{
  "n_layer": 10,
  "d_model": 192,
  "n_experts": 48,
  "experts_per_token": 3,
  "d_expert": 128,
  "d_shared_expert": 0,
  "activation": "swiglu",
  "moe_layers": [1, 2, 3, 4, 5, 6, 7, 8, 9],
  "n_empty_slots": 24,
  "router_score": "sigmoid",
  "normalize_top_k": true,
  "routed_scale": 1.0,
  "balance_loss": 0.00564,
  "balance_bias": false,
  "init_std_router": 0.00909,
  "lr_router": 0.000823,
  "vocab_size": 32768,
  "norm": "rmsnorm",
  "norm_eps": 1e-06,
  "tie_embeddings": true,
  "optimizer": "muon_variant",
  "lr": 0.0112,
  "beta1": 0.95,
  "grad_clip": 1.0,
  "batch_tokens": 262144,
  "seq_len": 512,
  "train_tokens": 761100000,
  "steps": 2904,
  "dataset": "wikipedia_en"
}
Below are experts of layer 2 (counted from 0) of a mixture-of-experts language model. Rows are named router (the router's row for the expert), gate (a neuron's input weights, with its number), up (a neuron's input weights, with its number), down (a neuron's output weights, with its number) and show model dimensions 0-191. Each number is 500 + 25 x the weight over its row's rms, rounded and kept within 0 to 999. Numbers have three digits each.
Before each expert's rows: "comes before" lists some tokens at least twice as common just after its tokens as in all text. This comes from a sample of Wikipedia text that the model never trained on. Tokens count by the router's weight.

# expert 7
comes before: " the", " by", " a", " his", " in", " with"
router:473502484538487493512475493496499534482541463489503515483468508460506499518526468491493517478489516487507520472499480449460513480509513519445523523467506510520564515510468508502487485438511478489472506486497532525500534478488499451481487496536461466503502557498498522450510499499493522488525470479479549486498492502509483530459501554496534492468532520496499542466529477548504537531487539478511505480460499510504474525482500535510492500523423486514489482485457504491510532471474501486529486515535481502499513471499502500475494449486472446487509481461512485470508530517541536539
gate1:484500435486463484532510437503470521492523450512495541502456503507471525510531502504517502496499545520513499462505524482508522496513522527537519470452467501526513510473508486547499441536491520475435551484536514510513501501472507480497499517547501484511513555531501474498484505542516453488505482472489508510487502484488463520520493516502448499510464545461501474510529504542465478498481516516501527474512453534504515524497538482524500500527461522517507529485520510530476544482533515507483474490484491470488484528530488535493478513531492524491511494486547502451494516502530462475
up1:528486480508455545533493479510491535462507473475518495534446488482502510505521551499501524475510525541504456481524533492510499490511510495485518516479496515522491505468513471482479534502539524498532520510562541523527514472478497520476481436504436485474442502537503467474532481487524483470498484535470469523484531528476492535533460492508486509520502524500493481482501547506525500501474490492527496508484512513505470489488467515508514445529478512530469492555511441487521493480468541508543503490440474538469486473456475516490513513503540501504504480491496515487479521475498514512
down1:473478485476504539472501498508547527473484461552518529530475527490503498537488461457470474514517485452500499498523517487467476440508481506489482482496503486500530504460499500534458553498502555479537487464513481502509549510482498491457490513485538483535530494499456495549492478543513535511496520501484471535473505498517521506490533470519512475529515515502474471522521484538479474497493481537492493510505533472503483490507500549467478551497489507529542524475495508484501493494555466443565476505456497488498524518466508517484527518512484494499516516453473508507516486501475537497
gate2:482471522486484497496438479526450476512477512489492478488489517491448499459512506467504452492512499493482518500508483516451497502550493486471480513528519473526505527483517476486499454510526487493531525525462497465538538491495531472513490517495486446494515518508514482506482495524499530513482485532482493565497500531486487504487508522503502435529523507463523480455521510489526513527448468523506525514469475504491537529520488509535540482489500477485506539530506536427540547524529509478508528483569500469488505504484481525525484503458487489464474455504475475519497492476487518480
up2:474509539478527521469481485519528506471443511535514498466501479452498504541502466533489537504506495496527544522515504466499484507550508509464498486510507499529511490512525524494516473529519476503528476495515475521488523543454524483535495494509499466539472465467488497522483484483495527510475502466513495548473554505484508503503476499471470525535476517540491510534516487468485509537516501506484535464513473525447478500503470497508515491492534506500518517498479500484504508558472523478576530448486476476528478506562521494475505440492518480495501495489494467463515529530560513485
down2:545485541477429522502552470499480533499491526540483522473548481472452550512447497468499508527483505511506478510559478516452464449518478546459496489487526550470482497489500532472496498500524506468524485533521528514522515499506508488495472517513498480515491517512513543489492497487465471529457507488546517525492492497483466502493502469493509459493535455526500510481509497509512485514517530507490445534512476498452510530476505466478477503484513517535490522466477518480550502488485481456506483505530512475495499490477528497507518485528541501501521527486487478484472534521517445513
gate3:522450518538417516440487509484525494530538507509553496472480502489496441536531475484496543514528520493548497506500503473508491466524516507480514450491503492528536537510510522460499494489492486491480488484520465471509488491497493538477491477516505546476487504492489463519494488534546508483508494519496523495491533488500460514510494521494541483518470512473506531483563475475484503527497515493493502541525510482453489542508515531514524467511533487524546458486516561464498470509507492511483502517484503456528463529528456504450499494504504469488515508475526449485494508494505525509
up3:498511502469513520495503515527504449503488519500514517490503489523493516521501498555524529486494499493477551512470529457498484513541525485519468524457531503491503462507511506485485533478487485502526519474523498482525516535531549516497550513454511489477451507515542517519481459549481503493543509511496524464499505541509495523528519503483518470455505529515513460474511540481507497497554488463547517486493470465538534526431491480508523509505473492550518511499501509515510485486506515511510509492484502580488516469489510443499551522516492509498501477569511506496541493511458486498
down3:475536514485478500516491491459449509539488499498523530530528475484496508498505512516506496465513438501526539473521516520528486489532501557466557534467477508510525509484526502546447473492456547498462467499478500469489501475491474494475505506482506491530529519490495511462491487489509510513463524496503499538486507466492501536478466567565509482524500462502512491497498492494458477515484510497531525507530486516486464484495464506502483509460512511492432522515506482529482436505475494521526510535483475465500506499476494504530503548522491498499523439460502509500499533551484496486
gate4:480490494516465519466531489496519516532430469506443518492492484513481479483501527514540498522524492503534525497446493484507506515554490506471465511460463510508562515507458514488514469488512453457496492499514490500512492522527474472476474486488509453523489574481481498490536456480475467502517519499493494507541501509495517517507473534494518493465517469485490529487520524460491488520546516475506515444516456460456473480511461541518514505557485481505479528514522483504481509490502496538516515465493487494487520512487546492477548504528484486509549491499486524519510509462537504516
up4:476487490508504496540516512516494475502478473483516447422470501476512516489482526494459447500489485521517453479505493529507475529454502540502498507509467506528498475482469537531461508487491548485528469476481480489508497508531542491498541523501481540461535443497491482480499516496490504491455507526478479511521509497494483471463483471502450437510475511535525512517460487502492489536470499535539473516497494513522514518489497521520491490499523487469492493511431511496524476513503550532516488526513526494479500503486449474524525539480477477523439511513475462479486491510484551512
down4:520459479540479481485531510520480510524496483523469538473462486503512490549490486515527510454467484460529495470510506475479506484505510493471493469502506486478549486473498467522524496445502509516500522534496475512461508487443523496518455486489452493486525480500492476495527530525505490502496518505528540493478463492489536503506530494509466499500523495506529516465509556550519506479455480513460532497486468469503512514484441475525497554489459523501517467506543498560495499507532467459503535506504515465477532483511478502521508460506507528509487473468481441491503508482534555511